config.yaml
experts_per_token: 2
normalize_top_k: true
max_grad_norm: 1.0
max_steps: 5864
Below are experts of layer 4 (counted from 0) of a mixture-of-experts language model. Rows are named router (the router's row for the expert), gate (a neuron's input weights, with its number), up (a neuron's input weights, with its number), down (a neuron's output weights, with its number) and show model dimensions 128-191. Each number is 200 + 30 x the weight over its row's rms, rounded and kept within 0 to 999.
Before each expert's rows: "comes after" lists some tokens at least twice as common just before its tokens as in all text; "comes before" lists some tokens at least twice as common just after its tokens as in all text. This comes from a sample of Wikipedia text that the model never trained on. Tokens count by the router's weight.

# expert 13
comes after: " |", ";", "|", " (", "–", ":"
comes before: " |", ".", "–", ",", ";", "°"
router,160,192,200,212,215,201,170,149,210,221,152,200,219,156,176,158,201,185,175,183,198,201,155,236,246,178,167,199,205,153,195,189,192,137,184,191,139,208,200,196,216,209,206,201,240,194,183,255,227,220,187,213,238,183,209,215,203,255,151,221,135,210,222,202
gate0,180,168,214,204,202,208,228,214,252,209,175,212,175,142,214,183,215,161,216,233,259,206,204,222,182,221,219,192,180,171,278,192,159,159,177,223,228,217,213,161,172,210,188,157,236,184,216,151,268,187,199,143,158,181,238,204,277,232,168,176,185,168,207,172
up0,218,196,235,195,184,131,193,199,193,212,183,189,201,221,212,193,208,168,194,201,147,238,228,196,213,211,202,210,214,207,145,187,166,173,205,208,117,244,158,203,230,176,232,177,172,102,205,236,229,200,227,173,191,174,200,201,199,231,207,215,257,237,160,171
down0,230,211,243,233,238,233,194,221,189,240,222,198,167,232,190,213,285,225,213,235,220,219,199,175,200,193,187,160,231,216,211,216,272,179,206,175,226,186,195,200,164,198,232,221,212,241,202,202,205,197,196,196,217,214,234,176,169,159,165,167,217,190,176,231
gate1,186,234,194,245,127,216,207,230,178,207,230,205,170,217,194,130,166,172,182,176,230,151,153,216,197,198,233,171,196,172,183,200,154,246,213,206,167,219,220,241,200,210,222,248,183,152,181,224,216,194,161,210,176,203,128,165,204,232,139,263,183,225,196,182
up1,236,223,203,177,174,189,165,159,197,216,192,235,192,192,222,219,188,169,205,173,246,252,180,189,165,260,217,135,236,201,199,176,213,211,227,244,210,174,199,157,243,229,173,220,190,241,232,156,183,201,174,218,204,122,182,219,140,201,205,185,249,213,171,204
down1,147,202,170,218,179,214,189,194,183,204,182,220,211,221,205,165,149,176,195,229,274,156,130,260,176,199,173,224,175,225,234,169,206,247,227,201,222,178,280,211,188,220,203,170,205,251,200,147,178,187,228,197,216,201,238,233,181,190,191,173,197,220,190,183
gate2,159,190,222,202,233,138,152,129,183,194,227,183,189,260,178,198,216,207,177,197,125,203,183,229,203,176,184,180,266,170,222,194,171,202,212,184,201,197,157,201,198,205,225,184,187,188,181,192,231,226,192,280,126,198,224,213,199,111,206,233,200,143,219,202
up2,216,235,220,210,201,144,253,237,196,237,139,207,235,242,142,229,173,202,220,189,222,167,164,238,239,198,185,195,203,191,228,213,212,185,206,172,206,207,217,212,175,183,215,162,200,241,183,251,220,202,175,181,188,177,247,205,235,251,277,188,230,189,226,147
down2,205,211,206,195,223,219,191,226,236,204,226,182,214,205,187,171,219,278,198,165,149,198,143,219,211,214,156,195,237,189,180,239,212,226,143,219,205,235,197,175,218,216,238,173,202,178,214,172,145,186,208,218,200,157,182,239,210,137,193,204,159,216,232,207
gate3,204,277,197,265,188,212,258,165,212,158,220,186,192,174,210,164,213,147,245,186,174,199,191,204,209,202,183,199,203,140,202,232,217,202,218,231,206,190,202,237,196,212,221,139,185,194,138,237,192,167,237,183,185,200,175,216,219,198,173,195,220,162,279,234
up3,154,196,184,204,205,217,195,163,154,181,194,215,191,153,145,193,168,244,206,213,181,153,206,224,244,210,206,151,171,189,157,217,226,151,183,206,241,206,141,176,248,209,221,179,200,201,193,234,245,155,205,206,197,186,209,199,133,174,163,162,159,176,242,200
down3,231,204,201,214,215,183,201,188,177,157,177,175,176,170,174,133,224,160,198,133,177,222,193,249,226,193,251,198,217,193,185,252,189,219,162,186,285,184,184,161,196,253,224,178,160,229,228,176,210,145,224,151,222,190,212,196,237,230,205,154,223,200,173,177
gate4,167,181,191,225,222,139,210,158,185,228,169,192,185,193,208,238,249,177,184,194,259,183,224,229,246,255,204,182,299,234,159,236,145,145,173,211,182,235,170,236,167,185,194,219,176,237,179,213,191,259,179,173,236,213,163,212,175,155,195,197,208,201,247,194
up4,189,226,174,180,135,262,211,193,148,138,161,180,163,238,220,187,201,182,203,190,220,221,206,206,176,154,204,205,237,249,196,186,218,207,145,184,269,217,219,240,205,216,235,245,197,148,164,214,213,214,261,172,263,207,218,218,189,202,173,254,142,186,177,220
down4,216,220,259,190,236,178,158,195,224,164,195,186,204,234,231,187,155,147,179,231,250,197,217,165,162,259,179,218,188,186,182,228,194,206,209,218,196,181,135,228,192,167,164,198,182,193,235,220,130,225,219,167,149,137,194,238,181,193,149,185,211,189,173,156
gate5,239,201,154,237,187,237,243,249,234,188,203,216,220,191,172,224,161,184,130,216,215,157,172,205,188,184,201,240,162,233,199,209,198,217,180,236,169,212,216,137,171,197,175,249,226,265,204,254,221,187,194,221,217,175,161,245,172,243,185,220,145,219,202,164
up5,119,166,187,175,166,186,212,218,218,211,195,196,190,201,159,176,201,209,235,195,212,200,154,183,226,212,247,201,274,186,139,204,185,160,235,188,213,235,151,213,181,179,191,198,159,165,251,166,220,177,200,224,241,182,186,163,222,172,217,207,188,209,173,234
down5,209,222,233,244,211,217,209,185,212,232,209,216,196,159,153,175,196,205,230,228,140,225,217,225,202,237,244,180,227,177,177,185,208,227,247,219,205,172,195,190,221,156,204,210,186,81,179,212,232,180,175,190,196,219,208,164,233,222,185,233,225,187,192,232
gate6,134,220,179,186,195,230,151,215,210,243,177,169,216,215,148,222,194,217,202,211,200,179,214,213,222,205,157,214,189,206,223,197,183,193,177,136,165,166,212,199,197,226,174,146,239,201,220,219,219,194,177,228,197,178,188,198,165,234,234,171,225,145,184,263
up6,278,219,217,226,198,179,175,182,196,170,168,193,184,166,191,184,210,241,203,174,134,203,197,174,165,176,204,234,216,220,175,227,181,216,239,194,196,211,244,148,222,190,240,212,246,150,194,174,213,201,178,203,235,179,212,196,241,202,155,228,154,225,275,247
down6,223,167,187,136,202,164,208,223,177,198,228,208,183,211,189,156,181,266,181,187,186,179,150,185,181,228,194,256,194,205,238,206,248,238,194,140,234,161,190,230,166,190,193,199,201,228,185,229,239,144,213,184,197,200,195,191,144,186,218,126,183,210,268,228
gate7,231,175,207,202,242,255,200,166,237,204,210,175,204,188,256,185,164,210,192,182,246,215,197,195,213,218,199,237,199,166,177,195,235,181,159,253,210,222,203,176,188,184,204,201,250,232,146,203,234,183,166,235,237,212,154,225,125,200,188,235,197,178,196,243
up7,203,265,262,169,149,174,213,242,209,179,211,284,195,162,181,167,260,179,184,189,196,194,164,240,203,195,244,262,238,137,177,228,201,172,250,158,166,204,180,212,212,195,244,153,206,179,218,221,176,180,208,174,272,227,217,189,226,219,213,234,192,216,262,228
down7,215,158,163,168,141,199,165,196,164,211,235,234,218,178,199,179,133,205,196,245,225,174,277,218,212,236,180,215,184,252,187,176,227,179,244,177,214,161,179,288,188,210,188,216,208,221,168,165,199,243,212,194,153,223,167,218,157,174,211,205,172,184,221,168
gate8,191,187,247,221,225,215,169,189,173,206,230,211,243,214,212,210,168,182,233,229,159,223,159,199,217,211,182,200,264,187,187,195,202,206,194,194,224,208,179,212,201,158,249,217,227,215,183,195,232,198,167,174,216,200,203,209,145,238,195,203,149,253,208,129
up8,233,176,191,228,166,168,133,220,203,231,194,171,171,142,149,229,197,163,146,200,203,229,175,197,185,163,209,225,170,225,189,223,212,232,207,240,245,197,227,194,237,201,212,248,189,199,188,183,173,184,214,177,173,192,232,168,129,200,198,213,182,181,221,229
down8,229,205,192,256,214,189,207,208,155,204,223,166,140,175,209,185,226,197,174,234,223,213,233,178,178,185,206,176,199,184,239,198,224,211,242,146,137,183,187,258,207,255,220,177,174,242,190,252,252,175,177,168,191,172,226,169,205,179,185,243,226,189,185,239
gate9,154,205,203,205,165,186,154,176,207,167,204,218,176,156,225,205,155,241,181,239,200,217,177,157,241,168,199,197,197,215,204,262,217,188,191,175,192,239,176,160,223,154,212,157,233,188,177,183,234,223,162,244,227,208,221,180,167,218,226,186,186,214,210,234
up9,137,189,215,194,263,178,178,162,162,209,220,197,185,261,186,140,161,184,228,259,171,228,210,237,176,231,249,178,236,155,205,172,205,218,182,175,206,214,157,232,166,237,163,194,270,208,201,200,216,198,154,268,237,207,207,179,212,178,195,196,214,176,187,169
down9,160,216,233,200,198,175,200,202,162,186,220,186,195,217,206,220,241,195,218,221,244,168,214,214,229,200,195,198,196,186,166,233,142,203,195,214,163,174,209,153,173,252,203,247,258,196,134,195,213,223,243,151,227,212,247,153,232,247,181,206,166,242,184,154
gate10,263,172,187,177,228,215,202,166,159,187,226,175,205,222,190,228,225,217,226,228,187,162,244,232,227,193,186,205,240,183,242,199,206,160,206,277,172,182,211,202,199,206,181,146,242,196,202,188,205,198,228,164,188,219,143,194,217,214,202,210,185,231,217,234
up10,230,234,166,184,202,155,214,204,180,179,186,222,208,179,226,241,188,151,151,184,221,221,186,227,204,165,227,194,230,205,251,227,187,207,242,186,178,189,172,167,195,202,220,257,227,228,182,205,171,230,191,232,167,165,228,201,198,170,238,177,216,203,141,215
down10,181,181,171,193,189,277,196,232,201,198,195,177,190,127,187,183,238,206,252,216,204,194,201,183,234,168,176,198,250,207,194,223,212,241,249,236,179,214,181,241,218,192,198,184,232,245,180,143,206,150,186,204,201,161,196,216,178,187,193,193,177,222,193,205

# expert 15
comes after: "  ", ")", " 0", " 1", "%", "0"
comes before: "\n", "  ", " 0", " 1", " 2", " 3"
router,111,168,164,212,173,215,171,199,133,164,194,198,152,245,204,171,195,203,208,212,201,167,175,218,188,212,269,226,209,145,194,207,223,258,252,167,195,196,178,163,202,153,218,195,258,158,176,212,211,240,125,181,225,205,222,223,247,180,203,183,208,163,176,190
gate0,170,223,202,147,221,214,238,147,212,195,192,187,201,143,214,201,238,183,151,205,233,164,217,176,196,210,213,140,204,268,126,207,199,232,170,201,195,174,240,138,225,170,218,168,206,219,187,188,226,224,182,226,229,206,246,263,224,235,194,210,144,198,157,226
up0,200,215,248,186,200,253,188,246,252,232,171,160,186,262,230,171,273,210,168,171,243,233,186,224,206,217,259,216,183,152,174,219,171,169,214,226,181,182,197,260,171,244,169,166,234,150,209,169,200,187,179,216,169,190,197,172,215,246,264,222,197,180,191,231
down0,184,209,219,170,146,170,228,259,221,274,170,271,205,216,245,211,169,214,235,189,201,239,182,178,218,153,204,226,198,230,189,244,169,207,235,182,178,135,193,233,142,213,167,105,193,180,218,205,227,212,192,222,152,235,163,159,196,209,194,302,206,222,219,224
gate1,176,231,200,228,194,201,229,155,248,163,212,181,243,217,223,235,247,185,186,248,162,194,217,235,189,210,200,200,176,227,172,219,265,200,252,212,232,195,191,166,239,178,237,237,167,210,174,238,196,254,201,207,223,201,232,158,242,268,145,89,201,260,172,191
up1,158,149,206,204,226,202,219,194,251,264,190,158,199,215,183,175,235,198,176,184,242,227,171,206,233,235,163,177,194,212,273,169,146,157,168,167,195,178,191,235,187,261,212,214,192,135,157,204,173,175,251,253,211,228,201,184,231,232,177,254,224,226,257,263
down1,188,155,194,244,197,236,197,154,175,219,207,212,157,193,194,219,218,87,209,195,196,162,227,310,198,214,105,227,173,231,199,253,209,167,271,165,204,209,193,204,172,206,218,211,193,140,176,227,172,196,227,182,171,171,209,157,207,177,158,199,179,176,204,172
gate2,239,216,231,198,149,220,219,182,144,202,236,181,185,235,213,182,115,193,165,208,233,202,259,244,162,185,202,197,215,153,188,122,199,213,192,190,176,206,246,211,183,214,176,178,224,147,230,238,211,209,186,168,263,205,245,215,234,236,177,200,198,259,203,227
up2,187,213,213,194,173,250,247,186,203,217,265,205,182,175,190,183,180,244,171,161,214,207,169,213,232,178,252,185,213,243,218,204,210,186,184,198,240,211,249,160,181,224,157,168,136,198,217,171,235,257,200,158,219,225,169,225,245,166,237,216,251,156,181,217
down2,166,201,230,241,212,177,182,232,177,269,218,220,162,155,204,150,186,195,227,214,183,186,189,169,203,164,152,212,203,225,176,179,163,190,185,259,191,201,242,225,273,201,199,262,206,205,233,189,261,168,232,194,185,189,162,178,228,206,221,202,212,177,181,146
gate3,158,158,197,236,190,184,157,204,170,172,191,244,199,243,198,276,168,207,224,176,216,183,237,207,199,208,205,194,173,173,175,226,207,250,215,174,193,163,173,211,173,194,175,199,251,198,234,250,196,210,238,151,231,208,186,257,214,247,179,152,163,190,178,249
up3,224,266,188,215,184,253,199,181,242,228,187,168,217,176,154,226,154,184,222,270,177,227,216,229,138,203,170,248,228,211,203,212,205,157,185,194,185,212,200,247,177,225,214,195,210,204,199,262,174,188,213,217,123,171,229,184,203,184,178,234,235,206,174,148
down3,204,217,156,227,241,187,231,165,174,216,163,185,182,213,196,236,235,188,153,179,196,210,245,189,176,160,185,219,210,232,225,172,194,123,187,200,246,232,227,211,245,183,217,195,224,253,276,204,219,249,239,217,219,232,218,235,149,208,224,182,210,246,179,162
gate4,128,161,288,228,169,138,219,268,205,158,210,210,248,191,225,230,223,193,200,253,187,175,193,183,247,208,225,213,218,217,209,153,229,245,188,155,179,199,196,203,178,209,136,183,173,169,130,191,223,202,215,223,212,198,180,218,258,176,154,248,204,204,209,208
up4,163,169,186,196,217,104,207,212,205,183,255,223,193,205,191,190,193,187,210,179,217,206,170,227,229,227,222,209,243,204,207,166,213,178,169,208,251,174,186,208,170,200,215,167,183,222,216,194,190,244,174,208,274,217,149,215,234,193,213,205,209,218,174,197
down4,212,188,173,216,216,179,174,215,212,202,168,176,174,195,208,196,255,199,159,212,206,252,205,198,186,186,175,215,228,182,202,208,265,227,234,229,157,271,199,217,201,208,134,211,130,193,253,176,186,157,199,132,190,187,206,188,206,193,176,241,208,195,226,241
gate5,224,202,193,187,160,235,274,199,203,196,198,200,175,191,228,183,262,202,236,159,193,234,194,240,256,168,185,235,202,193,236,210,193,207,196,159,201,121,222,195,166,215,250,207,212,241,257,249,196,207,213,174,180,207,181,207,212,167,235,203,240,238,147,188
up5,226,243,222,165,214,215,184,196,228,162,176,171,167,174,200,171,229,182,213,165,136,226,231,216,202,193,161,243,220,221,180,234,232,160,153,192,187,208,188,222,182,196,243,162,194,262,166,222,154,267,241,161,155,199,162,198,213,203,170,230,213,176,197,239
down5,152,204,214,204,147,231,191,190,214,246,189,198,173,223,209,202,162,236,182,138,204,235,237,173,180,231,191,201,202,241,226,203,228,203,203,203,144,206,197,175,246,206,212,184,205,173,206,168,219,178,199,219,208,206,200,180,216,201,211,139,205,196,184,185
gate6,219,227,211,175,222,179,204,145,211,227,241,250,186,222,221,186,154,183,171,159,189,181,214,234,190,196,215,198,184,168,202,248,200,200,199,148,171,223,204,213,187,247,205,240,174,224,174,278,185,229,215,231,174,187,192,195,185,196,222,161,157,243,133,190
up6,98,256,133,213,236,220,184,166,203,224,245,219,135,191,168,221,216,200,136,229,232,188,229,214,198,190,242,195,250,219,185,268,170,244,206,146,168,175,177,196,217,234,232,187,201,236,200,167,202,189,169,157,182,228,171,214,151,224,185,181,188,219,180,170
down6,201,268,248,186,234,194,143,246,140,155,172,200,171,171,149,154,204,201,190,199,209,231,203,182,168,275,218,196,183,212,168,213,229,270,215,217,152,172,185,227,192,169,216,161,202,214,194,178,226,232,183,212,175,210,178,178,140,206,217,173,181,168,215,160
gate7,157,138,248,210,183,174,160,198,194,214,226,224,218,205,211,180,178,182,243,189,227,182,238,204,277,203,175,170,195,141,240,199,209,218,235,224,245,147,215,195,174,216,153,190,159,240,168,234,233,162,216,234,210,203,196,185,227,179,190,179,199,185,186,231
up7,191,219,228,236,221,207,159,185,154,205,194,202,221,206,202,270,156,177,194,229,175,230,140,220,200,236,234,206,153,230,216,224,169,187,249,209,206,198,191,235,212,232,230,204,240,211,217,208,176,226,190,180,251,282,225,223,183,206,188,231,238,230,243,189
down7,181,213,200,186,204,211,147,142,222,249,187,219,183,184,180,198,169,168,119,184,169,215,215,234,219,181,143,170,207,184,183,162,175,275,150,184,211,194,207,182,205,229,139,178,263,229,183,194,200,192,192,144,216,214,203,259,233,174,219,182,178,157,204,196
gate8,176,218,140,233,189,169,151,198,215,216,202,245,248,186,195,215,208,202,170,193,144,172,169,243,168,184,236,265,206,226,206,259,163,234,148,193,169,197,144,198,220,239,187,202,218,171,171,242,147,131,203,257,271,183,183,172,193,252,202,175,195,228,216,211
up8,194,184,213,155,223,194,259,209,228,181,187,231,178,172,206,189,164,218,168,242,252,174,241,181,160,139,238,189,206,220,197,222,214,177,231,184,211,178,200,155,165,111,176,177,139,197,203,268,192,176,243,242,201,198,225,217,240,113,236,203,147,168,221,184
down8,142,238,216,223,214,145,168,141,213,190,179,194,223,160,199,174,245,222,179,201,201,176,215,186,204,231,219,206,139,227,203,192,122,217,195,207,204,191,205,202,140,242,157,173,250,241,144,203,211,219,190,219,237,201,151,260,194,202,196,211,111,222,242,219
gate9,233,225,155,177,217,185,221,176,173,152,174,231,241,149,172,228,159,153,206,172,203,217,219,185,204,181,234,223,220,201,139,222,233,164,264,167,173,160,155,157,208,190,209,209,182,226,223,231,259,155,215,171,244,187,199,205,161,220,225,151,114,186,212,179
up9,161,203,230,207,201,205,241,215,156,158,166,220,222,247,169,172,200,221,154,198,183,186,187,163,269,154,130,192,203,232,198,179,215,220,185,193,192,232,238,241,206,219,156,180,140,200,178,172,131,180,194,188,191,168,149,202,208,154,206,199,212,266,220,206
down9,238,204,201,201,180,246,189,181,219,208,228,179,201,184,214,195,176,196,258,168,161,130,169,169,229,217,209,195,191,202,224,167,154,133,192,173,193,248,255,215,232,178,224,218,159,103,212,191,179,191,241,161,151,243,239,201,238,227,163,246,213,177,273,266
gate10,206,170,233,204,227,185,195,199,182,173,228,215,168,142,223,196,204,203,211,187,165,213,85,252,204,225,198,196,209,190,174,200,142,219,175,209,178,217,209,217,203,216,215,199,204,162,219,186,202,224,203,176,168,181,202,242,193,203,192,218,226,221,232,175
up10,165,218,237,177,189,165,198,187,171,216,223,231,215,194,161,252,165,184,185,207,216,143,222,234,209,141,212,186,234,175,192,212,201,168,200,230,149,199,227,210,239,174,226,207,197,154,213,198,191,186,198,185,178,178,149,207,178,232,199,187,191,219,245,199
down10,240,211,201,191,216,206,247,176,251,234,174,161,191,251,202,171,213,197,118,218,218,236,209,190,163,222,213,125,219,220,204,164,183,231,249,201,171,224,232,225,143,161,211,183,139,203,167,204,183,216,230,224,175,183,196,186,164,204,178,192,209,205,155,210

# expert 22
comes after: " in", " of", ".", " on", " to", "'"
comes before: " the", " a", " first", " his", " 18", " same"
router,151,163,218,249,183,208,164,162,227,191,217,229,199,233,210,181,178,179,183,184,181,244,167,164,197,191,208,244,116,160,176,244,210,208,212,191,184,204,218,217,230,228,178,201,266,160,204,217,220,208,176,181,241,150,233,258,218,172,150,210,203,182,232,175
gate0,160,174,193,220,201,187,283,204,212,213,197,193,187,212,204,224,155,229,255,173,213,186,147,208,207,164,239,221,202,188,202,217,174,139,199,236,177,177,235,187,249,217,164,250,214,241,177,202,262,197,196,213,230,219,217,217,173,142,187,198,269,221,240,201
up0,233,171,169,242,183,175,195,196,195,169,168,220,193,235,228,235,169,158,246,152,194,232,177,178,209,211,222,228,181,195,221,177,179,228,192,180,131,221,166,186,219,235,127,251,238,197,209,231,217,157,275,171,200,212,187,186,252,164,173,206,203,221,180,229
down0,193,124,226,149,189,212,201,209,223,178,197,183,205,240,236,200,177,233,202,180,257,175,216,221,199,195,211,191,175,188,221,192,196,233,234,188,200,211,182,212,216,176,201,186,187,226,198,193,179,200,252,185,218,210,165,139,254,215,191,229,189,172,110,182
gate1,208,141,224,207,212,187,167,149,221,272,229,201,166,146,249,204,203,217,246,180,191,171,222,191,219,212,196,184,145,209,228,169,224,191,179,213,170,172,235,187,142,206,250,226,188,227,207,196,177,249,220,204,217,153,199,201,200,238,222,218,213,184,132,172
up1,184,258,164,232,199,195,128,188,207,296,166,156,194,144,227,192,208,239,225,162,227,233,186,197,185,265,172,162,231,210,251,225,206,148,151,220,167,194,269,169,169,230,186,243,192,213,191,210,197,229,190,198,203,176,228,221,184,183,248,175,202,212,167,186
down1,217,241,172,238,213,143,179,166,168,193,202,171,169,175,168,181,279,220,165,232,144,155,300,191,257,209,198,224,178,173,265,136,178,192,159,239,198,206,232,238,219,193,260,235,202,197,182,175,220,151,253,220,196,199,209,156,274,227,210,175,203,208,207,198
gate2,229,233,185,264,241,220,182,193,153,250,211,243,194,150,178,260,143,193,197,218,210,202,196,228,204,214,219,214,174,223,235,187,207,158,208,148,191,217,229,175,214,233,204,221,248,228,180,190,267,204,187,200,168,166,211,156,167,172,204,201,168,193,176,118
up2,187,135,200,116,149,174,204,175,207,202,197,186,216,219,211,180,227,214,167,209,199,209,231,143,209,220,187,211,251,228,179,221,184,205,184,184,195,181,200,154,240,215,174,210,236,207,200,173,166,181,243,236,238,201,247,193,219,204,214,181,171,154,192,167
down2,177,199,245,211,166,200,208,173,207,193,207,191,212,270,212,191,182,284,230,212,207,221,173,215,151,170,237,199,154,188,176,203,170,228,204,258,229,174,168,154,244,222,182,217,232,163,228,182,257,180,207,153,187,157,163,181,234,266,198,176,161,224,206,161
gate3,203,200,181,184,226,188,191,226,223,197,190,172,196,242,118,270,219,210,183,202,264,200,229,195,214,213,234,239,210,223,196,160,218,192,214,190,182,185,176,248,185,233,229,179,226,201,222,191,206,135,193,209,230,210,255,234,196,197,169,185,166,299,181,274
up3,211,168,190,161,217,214,182,165,200,190,186,212,245,220,237,216,197,199,156,191,243,184,202,165,192,209,202,173,175,173,191,198,183,211,160,217,181,214,233,145,205,195,194,223,217,143,196,218,196,186,181,186,167,209,135,232,212,211,160,210,185,170,242,132
down3,199,159,155,189,234,265,169,237,256,173,205,173,246,226,235,200,263,123,213,223,255,168,195,237,194,132,194,191,176,186,220,168,201,143,199,220,219,170,204,204,168,172,184,168,195,213,193,227,242,173,208,285,209,208,214,208,200,198,188,179,193,182,185,194
gate4,192,185,170,200,204,152,180,176,275,166,220,206,194,239,168,210,199,209,213,152,201,221,155,215,140,226,230,158,176,163,236,222,208,145,187,193,250,130,193,232,227,219,184,197,245,236,170,193,162,266,215,208,178,220,214,199,236,155,197,214,228,210,263,207
up4,201,223,186,193,217,224,218,266,204,271,165,225,195,174,249,211,189,200,173,162,208,175,188,219,164,206,241,197,263,218,176,171,221,199,181,227,229,216,204,138,254,235,228,180,171,219,148,189,174,196,215,158,215,178,156,198,145,211,187,179,241,181,218,232
down4,221,196,199,155,170,198,202,212,183,180,204,197,262,205,167,208,227,269,152,214,245,164,167,206,196,246,183,193,198,191,190,135,232,245,220,188,232,209,207,173,254,193,181,261,181,170,163,273,225,167,196,255,167,239,220,212,172,227,164,236,141,211,165,199
gate5,201,221,179,207,177,188,246,184,206,201,217,208,148,245,215,176,164,180,199,215,193,210,178,185,193,106,224,237,228,203,170,227,244,220,191,187,188,194,139,218,256,227,188,216,190,192,183,255,151,185,255,159,250,243,196,271,269,219,162,170,158,197,197,176
up5,175,214,163,185,204,202,179,221,252,190,251,219,203,201,221,162,130,205,213,124,211,151,186,161,193,146,192,232,226,192,238,170,198,244,183,153,150,218,187,213,212,257,165,196,135,205,194,211,192,147,281,199,237,191,194,223,212,182,198,179,151,223,158,194
down5,193,230,238,189,207,196,146,227,199,224,184,154,196,188,196,207,207,170,218,233,185,202,150,202,159,218,176,266,152,197,159,229,171,168,233,205,216,189,221,238,225,200,203,225,221,223,176,162,209,189,144,201,167,212,215,205,272,211,230,240,262,200,219,216
gate6,177,168,207,246,152,164,203,132,204,152,157,195,179,143,185,179,208,145,207,220,208,199,206,176,204,214,134,199,172,186,207,223,188,146,181,192,211,195,253,219,217,200,205,213,212,145,215,205,203,161,192,193,134,182,197,225,187,146,194,247,220,172,197,216
up6,239,229,188,185,205,203,220,228,189,170,177,233,262,203,203,182,202,194,172,176,217,207,163,214,160,158,156,212,233,164,201,205,265,184,108,236,201,247,156,223,159,188,185,159,222,219,240,204,175,195,202,145,167,220,167,261,156,248,168,181,199,151,227,234
down6,231,229,200,207,208,193,217,218,221,181,230,185,166,240,202,227,124,170,219,181,183,171,198,182,166,158,224,204,200,175,248,190,192,187,213,256,175,167,177,191,184,201,180,220,201,257,256,196,176,196,182,177,218,209,182,226,189,206,161,189,208,183,236,194
gate7,182,166,204,206,252,177,246,187,242,175,179,199,178,187,184,179,184,210,174,190,179,145,177,213,185,192,204,294,179,154,224,232,145,240,250,184,196,242,179,192,214,219,203,147,203,165,241,192,189,199,221,160,189,227,222,166,219,196,180,188,211,188,250,207
up7,163,172,246,231,174,222,233,219,141,249,185,184,230,149,238,206,130,154,160,174,186,199,164,202,171,192,180,223,166,267,199,178,214,198,272,201,195,220,179,173,117,144,221,197,190,246,216,201,206,158,150,170,170,211,186,175,163,182,174,236,207,186,195,202
down7,178,216,181,184,148,121,229,202,209,191,214,201,206,175,263,184,211,230,181,254,195,187,202,192,146,258,195,239,201,225,194,179,236,170,141,216,230,164,147,180,222,223,161,249,184,207,170,175,183,165,199,177,234,203,166,214,176,175,160,243,221,201,177,179
gate8,264,159,222,224,200,213,186,207,198,124,222,165,210,215,220,156,213,191,189,231,216,201,147,240,221,170,179,245,258,234,224,182,209,274,225,178,233,218,180,237,215,202,237,176,213,206,200,209,184,204,254,205,203,175,223,228,205,195,189,190,212,187,191,195
up8,192,145,245,230,233,155,176,245,219,146,259,184,222,216,165,188,204,215,198,197,202,273,175,196,227,180,138,269,215,227,189,210,200,246,223,243,174,173,208,254,240,190,277,209,228,157,160,186,249,218,202,232,176,201,183,178,229,197,196,173,240,235,202,222
down8,163,202,234,148,164,201,195,216,191,127,267,163,190,193,136,211,179,263,210,214,196,267,231,264,212,170,190,201,175,184,211,195,179,218,218,193,160,178,118,221,172,195,196,231,207,186,200,159,211,178,248,192,175,190,233,190,191,206,245,188,218,157,211,218
gate9,195,217,177,143,167,224,215,241,192,194,213,179,163,214,225,219,154,225,244,214,163,242,218,303,237,157,165,181,181,179,166,185,221,219,154,152,191,193,262,229,224,177,192,137,227,223,259,204,166,247,238,237,213,195,168,215,203,199,200,218,231,220,161,218
up9,178,169,210,148,183,164,166,232,159,156,244,204,185,250,270,179,179,115,208,218,178,136,224,175,229,165,233,192,241,193,213,155,215,246,169,209,177,176,198,213,219,207,181,203,157,178,181,251,199,218,170,134,224,251,204,169,247,222,186,245,242,214,189,201
down9,208,205,155,291,219,141,203,143,149,230,193,174,242,224,157,232,193,239,202,161,231,272,187,237,173,224,191,236,171,227,174,205,201,218,184,185,172,196,199,191,171,236,205,206,197,185,152,196,184,161,174,202,189,245,206,164,135,212,161,165,190,210,185,174
gate10,234,202,187,173,226,164,220,182,222,222,187,190,245,147,144,148,158,212,190,185,207,231,173,172,260,247,174,165,168,248,185,175,216,152,216,141,198,255,214,205,202,186,220,190,198,169,201,227,173,145,213,203,162,150,179,247,172,203,169,251,231,149,232,167
up10,257,182,222,193,185,216,221,180,173,200,183,175,175,214,234,201,219,167,226,197,148,177,210,215,200,170,259,206,164,188,187,236,223,206,178,249,213,213,176,177,212,200,200,283,245,193,227,213,160,254,197,259,196,201,234,196,202,175,175,188,226,206,277,218
down10,190,194,186,212,197,206,166,246,172,223,211,200,161,176,205,179,161,176,234,183,238,176,240,210,206,233,165,207,176,251,201,177,262,144,202,146,243,211,176,209,198,225,233,179,176,186,160,252,171,230,229,204,201,214,223,239,241,187,179,182,287,214,162,245